Below are experts of layer 6 (counted from 0) of a mixture-of-experts language model. Rows are named router (the router's row for the expert), gate (a neuron's input weights, with its number), up (a neuron's input weights, with its number), down (a neuron's output weights, with its number) and show model dimensions 0-95. Each number is 128 + 24 x the weight over its row's rms, rounded and kept within 0 to 255. Numbers have three digits each.
After each expert's rows: "comes before" lists some tokens at least twice as common just after its tokens as in all text. This comes from a sample of Wikipedia text that the model never trained on. Tokens count by the router's weight.

# expert 31
router:118155149145106114091167102110141119078152155074146091127144100173116123117125136081127107124120134122167144087149136113151121105162132121157152114181121130125089181156142118109146142181109154121123169127100106107135158149097104137145104119105095188125140116146128179138128139147160099142
gate7:145166106177109073102135129155159121122114100128108114107120131156118103107119138105144125155174143189151126080178105129135126116142140135124133131149155142051161181142097103080126141188109141107137170121118113112139127142140105115108110101116126127132144101115160119101125131133130119129
up7:144164112165109078103143135153161123122111096112116114101117142158119106108118134101128127158171143186147129083168093122122130124137133142117135116140153148043156176132106108087138143191116147114135170120112106114136131136147109125112117104110121109133141115111158118106114136145126120141
down7:075074080129118116052116138153128160134107139110127155132115097128065092161138100141150156090128106151080112148143122095132134119146139130175127173086098102104116116115150135114132136146143107107115102089139104164129150103104157084146127124082112152080128111110109127098124116119171136148
comes before: " of", "s", ".", ",", " in", " to"

# expert 7
router:130135134094148105165108111134084137090163159144147124102119111181142109096141120123116165084154138142120150114179119102123076141155126114135106167132153080120122115121109131091125153133103122133130102176115114103152110131112151168151157105174138165148157151148128147155097093162134138156
gate7:123097118164126138098119155122154100139135152141136107090099120129139111129095143115132121134110106121146122185132099156087119141089103130168093104144128108171171105130140140129077135178115144183124134115150104137084114133143119125136128188108144125143098149125154156105130118168129099133
up7:121096121163124140100121156118157101140132155138137104094101118135139114127099143119131126134111104120146123186127098159093124136086110134168096106148132108168168104127143146130081132176121144181127133119146102138090115133146119125135125184107143122140100152125154154103131114172121104138
down7:129119157098166096146126088135151159167094130149159135168138125163117117177137139121126129125160120124150124148104115104160134123097148102117113099122099170128100118117157145114081145164181156171151105118124144111163133109135082102122102108076161144163144157155143096137096143104139150137
comes before: " ", "\n", " The", " a", " also", " He"

# expert 11
router:181131154132150140144137099180159125163166161137141133147141133123111156152118103094123184137098144133095121151101148111120096163090098152083110114154119098141136093151146119156125124161085163089122150135087132151089083086135086118127122159116119126167102101120104074161142131123117102149
gate7:142132142101130180152147133132157106124130175100113089114119140142149094115118071114145093109126135144138125099120148176139106112122094101141133078112106102144147185145104066093129151137134119092168134101100165129114160124164185124147143156128139187146075133112121170136076118169120141123
up7:116128146111129161159131115139140111118121164109107085117126138149142100113113073116131087111117131151143132107102151178146106104119093109141147077110114101142141177142094068078131156138125132084175142101108152139109152127166182130146140166109136182144073136108116177140073107168117145135
down7:146124148146118167100143178134136135134145155149127147143143128158150144109153145136157130140132112147080145124107156146097171095136089137129127145133141158115130157138113097146103129121122095101134114096063126076144087136108155144129114131127143116106180117123160153129106120102104116107
comes before: " a", " the", " been", " an", " not", " be"

# expert 34
router:088152143128113124100152103134171092181087118140123144112146159150137163152099109139151092122126120154079150139110161139099128143116107160151090120138155087137146110133135150145111104136102146125116151136156139138117096143160119091122145170122166126119123099166146106124155147106135121135
gate7:130146131125099109156137112113125179136133136155158117160126148147128076066164151165111075156092154129138122080131115150129107120114120160163146148103132135134155129119119129137108118121124135091088134081105101104141095125140148088154119137158130149160095103119116119127158146106113125124
up7:123106137146150146085145150125123101117120119111097139114109106087118161205119094081156178102173089120141120171145150087137153146190139100096130113170111135140098143136141137130143123123142127158174124171146152138120150136121119162105116131085148103108159133122137142125106123134128141109
down7:170120144109157157157148143114136136108109108147118106147150124151132112096135120116100149144147162161070122112103143120154133142142115075110147172076119109138140102127135103111106144144154133154120078162130103153141117131129144098111088079115075129125136153117124178136150146137070114061
comes before: " the", " a", " his", " an", " their", " its"

# expert 40
router:147105096108112130170164166141141152106121119112133113118143070147105140144119117125136134128156098091132123156147119113101114103133093150119136142104113132153132101162140128136111140136124119094157145147117077142122133161087116167140142187140089141187174129138142098117118123110161148126
gate14:125158120086159140130134095173173137085113129133102124116128118140090114125142123140106141150148186130121142122106103127148135134132127140135065156142137123148109128148091110121106145114109158114155084122155148147107139148090087114142111181139134149163102162122111110158118173157118149147
up14:140093135159100104136116162079070118171144133131142134147131128121174132135114128111150123111100086118138117134137143122100125128117134122119192094111116133119140134110160137122138109151149098149107175138097109099160121115171171152108144076121113118094139099128141155105124078103142107109
down14:166110108151122113110123113167126089103141145086098076108138108164147109144146131091122143132132122090163144116143087080140110149134139112126132109124140138112098097185188171148131176117137129110147134152134149107119115066139150133136156082182145135131108137108144145116151130158169149083
comes before: "0", " |", "2", "1", "9", "3"

# expert 15
router:131121142161123167116143150153163093144109136133153148133105127086069112111132117119161143146113144088110120105094166103165127135113127115137169133149113156110105106113138155118127089130143095159125096098113076112138121170103118106167117161113063120114126124097132135125154153097145090126
gate0:129131153132101109158155164117120126105158108101139142119144168145143143137143114148143152115090124095104083117141119132101129138160130140115093139137124110095144125148071103139161114124197108139117135132139161111169083125130142135116141100109161121108125153136110163090103126133193145128
up0:123105140152125108128156142092186142143141128114187135130148148150123158153107120147105179133074162105098083114114104119132146116119154139083101121150111086137090113165106103140150119101202144142133129129127160122147100141140136123131157122144142105103120095103108122081111130133135124117
down0:156135147123130071108127119141142063132131114093149118151158193110102101140112110146127104132146086131122132118158167131108122127156118115150152097111152130142131119135125116142129132123122105120154145142145145129165106081133103114127157117108136127096110127093118148139115102136142122110
comes before: "1", "2", " |", "3", "4", "5"

# expert 12
router:135140103096167132127144134105126101101128106138093183121114139138124123131146159125140154128158119138136095095144118145164119158151170134144146126088134113115113162152157132124173139182160143163114131130122141121097145116089132121176145117153153153194137116134159144157117128144092134100
gate0:120096093116153073119150128127192127100143127135114165125090106128109090112151116144134104123125170106159106088095130133130144115156141148102085123128093186163119147114079135106158102113080121113120151138168127161108127164111132142128108118101119164133099129129097127106150154130170128147
up0:121159167136117179141115127143064119157114128128145096133158144133149168152098144114115153123124079138107164173164131111121120140091113112154165134125165068098136106131168135150099160144169132143126106133084132091150122098150128107127148146153142093120156127131146114149109101137089129096
down0:152134076124099084083125131104155145144066122099140151151150136163130126135122162158089150143091113105130101126111122143161091150126151107144127110168136134105147101117139086093110086140115117108131075142120122079137111131157117103125073092151125117111126126141128122098091096153148129098
comes before: " |", ")", ";", "E", "D", "S"

# expert 27
router:127119108159171096126123111113083120149151080126134152141159123146094159112174105144129148141136139094097101166150145137129134085123097149156062138164111140149109106142109163137116166086065115093105142121119088092151080133163132125138133150109151115110107173097097109115145099108169186116
gate7:132118096149150128184141117115108090126102106145135152109142141082159090164161115122100114129112147148155105128138138129108092122155121094163097120148119133133139111127128127140103125101133140136163122126095135111134157132153090124168120138118142119066124203115098129077147135124118128124
up7:131129095156143123188132113107120081128112102139136154117138133098151098166171114120110113125117157148161108124131140117120091114147119088157102113161134117129133113114115128129107117100134131133152110115106120098141162133155084125159112140120151113080129188112098129089147130119119135122
down7:110121098145140121105096166100097084121146119122103140145136175119110156107146108117148112158177125082078121142068140110149159144104134124103154098106100147123080082124125127145128145142115138142117106088121092157132111158074115106133104101167118129142096138108130155118145098172130105172
comes before: " ", "==", "The", " List", "===", " The"

# expert 17
router:117128105124110139112141112144168139132111148109135161173142098097121132135117123138134140110096132120149141127159120097112100122108146107087094138136138123112078075098137169153109087153119117185107126106132109116102133110089121170137083137163097139131098109097120094129152142124138130101
gate14:135135131099173106089111122075135117128159125145147132135137162125157126119130117112112092104114107109136123135164146127142108100147167116170135149120148146127111182168117113140175134113127132143117091137135123142128126085128094096113130143148152140134146110119065095135152161096152148098
up14:118132124165077145141150132170120133133101147111105121119102100135098134136118146142139171145134154138121131127087113130126149157094103135088133102141113110119139092077129136119093120149143130115136155104124145110139142167137154151130117108096104101119107140134183160114107093160096111162
down14:081136166139124070120120111079105169149116107109104109119120129146150139133127174132108123140085115158108156138128109125131128111116145143058140095122102116104126163150096107123145104089083149131177149135104164141166124078136116136112151128096170121110153096113097130152119118166126170134
comes before: "0", "9", "1", "8", "2", "7"

# expert 38
router:060112133158129188094121117150138055131099127132075117101147152181136189180100104136125091104140118153094152142121113149100162139106109159156142117122164148165147136154130142139118161131121160095145154139104124151113110146116126141123170100129136111143121114124113135100113117136131139187
gate7:116123129109150094106131155167117096173127155138144128113105162173087159118147099133116115117150139143148117138118147101162180103126169145147125077114129143124127154171134141128147079142142108139115097110120096138113123113136137086166155138156129143165134108132159136114125099137112128141
up7:113165126101120143135095098097152109136122135154118109140141115156101094148115085141127133154123119138056138170144134186090103111131126117147131101118136131141147088127100099112126164082137116146137127143144120144125208128138114129109103096103162119118140123088135104158125134131112126132
down7:149130068107126131102121119111079125142119139119121111161122101113111094136160137039113108174143102124137122137141156116118144134123127143120114142138116140114117149079141127177127123127116140101126122151134097150182105114116153156155107163110085137118083149131133149183123126153108132117
comes before: " the", " a", " his", " S", " A", " W"

# expert 26
router:119149084094103125113140112117111108117124139136154127135079105146110109134106164118145124107166112115108184111121140163104150105172152110140156127143117151120119122142096119119134120113148160150119120122133155108095191154172152118111170071110155129144133119125154169092145147181084162110
gate7:080139126123123129082100124066147140136136154108158116127123129164113130133149106096135102141146143113111100132169148111121135132130140140104171135099108126090140100103125130167094125097137121129161128132140160086188149122133138161128103132102136117078144111129124184123146089106102134150
up7:079126128130135126090113109059135140126127161102150110122129136158106131139155116091140102138145129108101106140171159120124140135137148144105161148105114106102135098097114122170100122108153114120158125126145160090185149126120122145126094125105136121082146103128130175128138092107097143142
down7:097156061114101104145152114117094170108106108141117153126126128115168102132127166142160161132105148133129153140114154120114137110105140117121127145106131148123116123159138124144111113081130074068147103116128133131156118184125151124130155137097131133128121116157145186109149125103106111155
comes before: "s", "y", "ed", "ing", "er", "o"

# expert 8
router:182155136082139123160127132154119157096108091150146076120104141208121122088133116094121121150141136139097155134142135141102145134144098113154145143131155085144138090115157113144102130107102137077074142146127116158126092143103116132166116156107087112170105115095115122117153131115109101096
gate0:176090130148141149112121130112108124172120128131119124146089135185135141148128109087101142130160137128145166150170115151109122146140137117158120122167093139165131118148147153096127094128131128067139178169100152102120116082113130105127110143145090100142099140125091145123137119129132175109
up0:111141123106111113166135118134166119111122122143151154094161116097106104133149151157164111112114114151121118151074127116137151124133105140070148153118153118090107123120093110150080128129141096190119088099162085188134117147151124143125154086116163164083154123131164124119138128131104082115
down0:146097189151097123141158082130110126132120131117192128124141114168136141094149125146151116141157111117123151143138151150146170136115103078131128131111133153160138121118120162167132124124170138124106150125120066133128127160107185129139146125179167118111124138134117157128150110111136137174
comes before: " was", " is", " the", " he", " are", " and"

# expert 30
router:093165093141137125115091122090131129154172140127128172104138092122130120145133139083146143105094090095154147130121122128149099139116131146141086102158128127156147144138127177141127138134138118148078127115095104131138109119111143118093134152106147093140115148137113139151149141132163123098
gate7:118132112094103114126135110109096169107154157093112081122163093149120141133116113132136171104116099077135149118118174120120106095106090108190094115176133108112106121102145084159134137160117092098142088112146117143112128141120137126112127129178128127122132110120136113088095126151130123110
up7:130127094104112123129131108104104164108154159075107085118154099152116142139116128124145165111112099066138146117126184123115109097107103134189095120169131104109114128108160093146133148159108079097134110122159114143110135155127138129122134131181133141105133113114134117087108113148117110100
down7:094111105116142127108147171114102104107082129144136150101141119141099130167123134140119124118135084108119132155083175150108120124125125122139118115108130149175145143152158081075147112088173139145096149120148110126129103085105130137131144122124097151126116097138114148158119107093142152147
comes before: " ", "\n", "|", " (", ":", " /"

# expert 3
router:148148122090142132118107132114121129172137116125134156172127131115106135137113108129143154090125142092131118109128171130166111105085099114161173140139103110177097145108135096128135176099107154132130110122081107114135129154119134124167146153166123133113149122106105122169103140096172099102
gate0:109133079132154084140217142127097113176114138153114142131099133149144115138140040100127120120109103098143107145105149153124132115083160096112173112137143137147126150115093121098132117149153121148126131158124166154092163158135129156096138140126107113149113158107135131127141095158183139142
up0:110099127168127160119063136119152137091126094136151110120143134082117146122134172154149157165105117140109176087120118119120119117166107161152092118132160106099112115158156125129122122152103127142146118097155104100169108105099098124151142153123130156069124136160118131135130148126084104071
down0:116143118183111105116118146139123112115128086176130074115101108151127104121149106126110119062151142099067122119121137085073119222164119169133124118144122123123152150153119134144095138123128116133166129129111107117114111161121161142144116161118170138136152109162130122130095118135124139182
comes before: "\n", "-", "|", "==", "The", " The"

# expert 14
router:139088107174180119110122136170170097136097140103130146150143167110119129136129117146157134085092139117131104159117161101142121121150080098111096170107095132147116103128107150085135121123113119140113083093128090093118057113119103117123162128139090177137107104101117099119167140125151136111
gate14:150094115084112097159127089109142145088121178119123096144115141112143096178138082134116109115155122149128190112116097136101114147128159123130111150145144126107112164125135108087131170123127102160121096110152128067122128139129121125157120120134141155121163166160099139119133107132172108075
up14:114153138164128135135135157124091119151146096138119143121134125145094168075094172132136149135130117139149083150105170101151122094121117132168148107100113134148111121128125110177143090109170153136141144126107114160138128109099111120099133115134151117103103062115146126138106147125119136147
down14:104150146134159119142120134114144112114090083108115137131131108115105115138138152146106127124128135131092170081130125211111128113099151141086085104109122099113142096074154112097142141164066089128106131134101161132138133154090106129136108111119142116141145124100156146143140146126153122108
comes before: "9", "8", "7", "6", "1", "5"

# expert 2
router:129137137102151115166099115124091125105157162129158132101125118183129110095128111117124157087148128144117148105170132097115078148154118116138097166144158080123131111120111126089126151135095122125125110171114106100152101135109146171150166099175149168133154146148133147153099095162137147160
gate7:144108075122126136111083134126121150112152168152135140131162091122117128110123127155160165124149149101112160144135127107092140126135097112115100113125119163137094164115141120096127086123154142107150116149131144118114125119127131123136103138139155098128134166087104132127168141166068114142
up7:087155160118136138125168121121154115125093091146119127113103171107132114163135100107106086141116078139149108090119127166171123138124146133113151143128170081098147138137104138131138169142127096154081133132136130117114144124091140106132134128124126162145154073153173112122084137103166109132
down7:120122192145116135088098154160098147044148127135165119163206136078150163116153161142117140133092170137139117110102112134123106136143101134094157109125098166133109064160155096098133134122149086150082129130148122180107159133154126122106101147161140152083090134076155128099134104095120121118
comes before: "\n", " a", " the", " The", "-", " also"

# expert 32
router:185156118177125143144118154134122144147139161110114103099135132106124130102156125114106142109100107091142182136121146110143099149137105155113156144132140146136128136174103152117131117166129104153122143114079136159101158099089138117123118145147116134161114114128135151115123120110137141113
gate7:130132137120144130118132158104163141162149140140172139122137133082142081087127053153132130060119120135138129137107153150129130145174115113168131102122114120133117153137138119142114187127126142163146150114064153138103140095120150144179179135100134128130136129153164144120162124099146153140
up7:113117141133109146143104108129169102107112106123175166144114127108125109124122164130129122151140134068122121139100166172122107167174146141130124093109115104157128159144091153099144113152125141170094134231175137124135115124123112165123111130126139073110091089114122143139114152132128119130
down7:160122131092156119165107172127132145142118143154160110100179142128122117136162105138101117127145178078117162157109146155134089139097150124101146103121143094140128145104140108114123115130152129125119126160115082136138139126148135073117170152097138113112130103143131133142130115134121122103
comes before: ",", ".", "|", " of", " in", " to"

# expert 33
router:105131104139109143142118158139154137133108084129133150139047112103102144135122108105162136140110111110148123145107133111142097112137143157094102145092101139144119106115135133115123084167146126118114140100102158133096138134116084121135135146152104164119137133104106107119145131095160109130
gate7:099152125143116090129119120108117094089102146121150157099120126114106132135125099107144091105133166123106104114129107140118126117088102167122070106148157098137108137151157161121114118134125159185146107155140123116126153164131099155132105144129137159110126144184118134134149186132085100143
up7:160104128112137171123128136136136167175157103119102093152151133136171123121120166160112159140127095127152156150117153120123133143168165092128186153112097161119138115106093095121135132123134098082110137089117141127127104086122163086134145105123123094142135104075128119131102078133171146115
down7:091113152181151132158116123110086161089137145127090070139091134154187138104141137094126116147137104142099174096116176142133123146149117162120089094154110162129115102161135127138128131104113121120083136100172150145118139178118100150143145092143132087142164167202115129157154140138123149126
comes before: " |", "0", "5", ".", "4", "6"

# expert 20
router:102151123134114143122156093133144102124111138090143130127133100142114142144089106149114168106116126105105128117094161102128127123111135126112144150171160071093118168118164153106142147167050160135113152113081125131163105140142145128118118138120110127143130102150123122114132143116135120155
gate7:115119128141136159120122148094138146147151138075119138140122116095104157131110186109107165139132125112113122150130148114138114165139118067137156061084108134115141128078111109122209113159132155142126124125115143117135117087133152136080145139114123114130108082124128099153115112140083150112
up7:123144129132141145126119142095133149142150134061121126142123120088102146139101172107110157136138131102121122151127169129127107172140122087138143057119098124099152117082105119120189120157129155147142145145107137127145105093128134135056152125114132107134119077112134115153089126142107151133
down7:108145109111170082104165094152116126128127131167151127115115143124118118134125127106063147127114141139123095140128183151108114124111143113128103126127124148152128118163105150129128175076123145137119105150166132131122096122165152146115180122118122140091099073103117134137145192099146135142
comes before: " to", " in", " of", " the", " by", " for"

# expert 6
router:105110110130123168128142137100133150149133132155117139142169124104122154129189146126136115156186119111116127127156148167155141097111087104182134106159106120124092123096173133149111168151137123123130087106097153089081148099144121137153176123127157102141145154129145110103165116173162165114
gate0:121137137121116153101107104107142123120104129119153131118138142124114185128147135156125129087134069153123191093171106104136134123142107126141111064120096132157111137153140119152130167139108110139113097130162134122129100096090129109164158135074110154160117133150176106119125104115131134166
up0:140111111121126094139156151143096126132152142141114125141128113126144065119112117091134132171116180110121062170098136164122136116119133128112140183137158136095131123108098140086121093111154146125136167126106134129128172166160139138079105116183147091108141135113095147129119144129109123099
down0:130089088095112129178104099102134097105159096124118129115109149159122114134106128149145109114153151128079128113117141125120116126141156164162073134127156128130140160134133160182157116097102166104126135134101130126165123128123114179145115136098114079135185100116107136102191084105091143120
comes before: "---|---|---|---|", "\n", " ", " Votes", " \"", " Nominated"

# expert 22
router:103151119114104100127079152111170139106098173108090080154097165130148137127097107163107144156120143139127092154093190116130124109118177101133143118125172100100098157099091124142091120171135108136143116139156109135179119099160115138106115133154132126110183125113126094161121168107098090110
gate7:118152142136154095095103150078086164139099148138137079137062112140118128114121098113155115103124105133162103119101109142111136115142157131122127155167143097117139157116158103107135120133155099093117117118162122123135087124129174136103116113137085116104102128122126153163149122156131094119
up7:138124102142144093090109142082093173124099137120121085129059125125121151108135109122156096095128096142177098119092107143117136127151151123118139154165149115120153167119152104106138126137164097104107112129170130120134090129120181133111113128154077136111111127157127139162134108150130101136
down7:121129070102147111136129089136138101169100092120176154133099131117095117131169107122135123114118087139191101115117118133122181128125133109095099140164114155093116164100114100133143110054147084102115131094095129135103092151130153127126144145132105098141157115155149121077162118135135097122
comes before: " of", "s", " and", "'", " Party", "ed"

# expert 44
router:118128123168121166120153134117137167111093112081097167113096145110108145161154121154134117121118112111104095106077119132085124138106106143108104165113089112159132111101153154118123107140133092144140094100107161135121147154140124116142186162172159122113099143129116131122153155110128140123
gate0:140093111167097113151112129209141161139127130124129120102118174144140123133142129120139127116119166132093141132130090108126099121154119134103136121160149138168108100165165127121118093107150146100139090148116159106135141093108113101117111142187135186097127141121130116111137126092100126134
up0:115153145084164140107137128050121094117130121129131136154135084105127134116110136130112128142140098124165119130122158144128151131104134128154127136092103118093139156095091124133140159145114109162120174106135104156117110153147135155132138107071115074156133120137131138149116129171159135119
down0:117125147127113157112115125150075120085175096131136153141102133150124120094130114186094124090107096110093149108115110108074119132174177166135114133134098124136090123136132176089121108133128164160184124117113115113126084097116131148146102109150108094118140131150096103131136119146161133140
comes before: "1", "2", "s", "9", "3", "4"

# expert 45
router:120144112118164142121153120135135156159084141096150096099151148110120144136100126111132107133127097154095128161102152152079118129114100131127108128169154107110141118141131167136107113162075162099094173117083107142086072136111134119164175166108134122114093094137133159145148119114139137176
gate7:114091101151121113128112119154137144158123141119109092128180133144113134128159116135063149151090140142106142116124081134110101122114110147079134142124128127160136156166144103108102139121108106099103102174122142062091109115126146115108116153135102147076123127100131127133114136099114139168
up7:125167150103133136135141128099126115096135102142140152122072140124136122117092131110197120111171125123155110142135158119142157146155151108178121109136137128104113093093122145142149104134156131148147143080129128195159149139120108135155142096122157111169115126147134138121138120138131119081
down7:130146158134125153105122136146134115089153149079088105145130100146137119133126186132117142126151173168115109115155114138154142132167117095140091151090111105120133099154134122128168121114118138124098128190113137136151182110120143160112127122110117122135155142108103075140134124118127087092
comes before: " the", " a", " his", " he", " her", " their"

# expert 41
router:155127114161103168126144141121162105126146114111160138156116152127117092102134119146143132128106128110097089113109154115144125109117105128101127121150118141095137087123137119100135117131132097158084117122128104096114130131088099116140173153112050135105130097094108130114143123115134081144
gate0:099149083101138096125142108143122130107127140145082101077132161126126141141154128129140126127112121128129122114175120127106142090089140166139113101121094157144149101145086134073177113154105087093126159159117109110156131113159146133174105130123097131110132191103176137103140120131165164121
up0:101141088094138087126156109141127136122121145144068106083122155119130149144153131140136135124110135135150124123163111141100137086089133165148125109131087163151135116145113128080186108144111110088117164157116119110155126120156132130163109127105088136120134191099183134094133119119174160115
down0:127141108136124106167125119128164121141120111138143107171119127056116116121118130135104158125096106097143122110140145118132140117184141115139147119124121118070129105133147112094143135078117090106137105123132095115166156132166114176162115102131133153085101131116183115118156080120165116117
comes before: "1", "2", "3", "4", "5", "6"

# expert 46
router:150105130159131134161136134136144142138102117138147113127099122103072110106113137123134101113118142129149119162128127084127118160160139123078135110089115165138129153122119116123131081098165092111141123148089115137210123083140129111108096114150168104163114153123128118106048155101119117095
gate7:160133123113135120184118165101115140086178110106142124136109118099169154108105126111125136140192148100137080183105115101124117110148124162079138154141121083134162150099147142133134125156132130124178077109092103130107144086174116132120130151145104110127115130149156143094103129102132123147
up7:151145122118141118208112148097117136087173110132148140151105106109173140097114121115113143137193133115140064165110100114126114111142104160092163149140117098124162170100145137123141130152132156120186086122101114122105167091157123141125132143144088102150117132142153135096110130113133132149
down7:120122137105114078138138099101142172168087120156110088128161107104125108152161106153135119137123112100129146112131109110105149142146146130121126159117150106095098126092124121149142142157114121116117161094121102130150107121101103165163144146121095181170124103165163157043137109139111131145
comes before: "s", " |", "ed", " (", ")", "tion"

# expert 29
router:153109115142114127126131144121088144143128120095155150161098136091088142110163092085160159145154128069096120135134148147155132101129105109120109112121096104155120132135142167148104136142120106132121114114140111106115080148063129145136155175121082155136117110102144120128149128134127110174
gate0:139134169124087150153115124121082142143141143145207164116123139109143127154139167105133142135149171136124100110138116100105071123113137098099089103129133117129210136139135124135142132127132078138182132114118138116118127122090146144088157142167128134129112102134111132107140093137136115119
up0:153145161117109126145123121128085143169147145144208169123134138104136119161149160093136141128151168146098098115132118102107089128113122115089079106129125111118215137134116131141156138124137087140168151115121148119117130119105138130081156130164125138118112106154115106105145097132140118111
down0:089125124124118110126128134132073156128099133137132100128099142126168144135139170126125103151145122127145104145150177149152105119182139112129154136113158120137129143152105118108090147118167119157129148083144088123119111135143110157143144108085122158094142094075169141087105066102161061129
comes before: " ", "\n", "|", " \"", " —", " S"

# expert 47
router:101102132147135147105141128141118138141113111122120156100095163123130154160192108167114134133123149119126106158130120150112140176091113141153137134128150162165142137084144159120130132113142127094125108113117153122136132131098106136191146152167155119087134154104113106135140147159131141103
gate7:137093142117156143088132147124139139120149124158112110094104148129155147093087101128136115134123156136119157155100141161129128132149111132109110138116171107085106170081098092105161064047158154140110136141110119142123134157128180127084136132125124140095110136146138135137076122093108145145
up7:132166117122115121166136112137100116121110119101143140152146107121107110157165145127138135115141109132140105115153101079113115123117154132150144122152087155166150074175154154145092185200082111103140117126135138122134123100106061141153127117140127118158162129114116118125177146166138122108
down7:100179131167139116160095141078109109119116104129123112072174199150102143133163174106091124116125107144171113130145153110095154133139147135132095114117108137138105100139112165160099119117107103122146120152077165135121186130132124109119131122160138138138151133126090129125134125099129149137
comes before: "1", "-", "2", "S", "A", "C"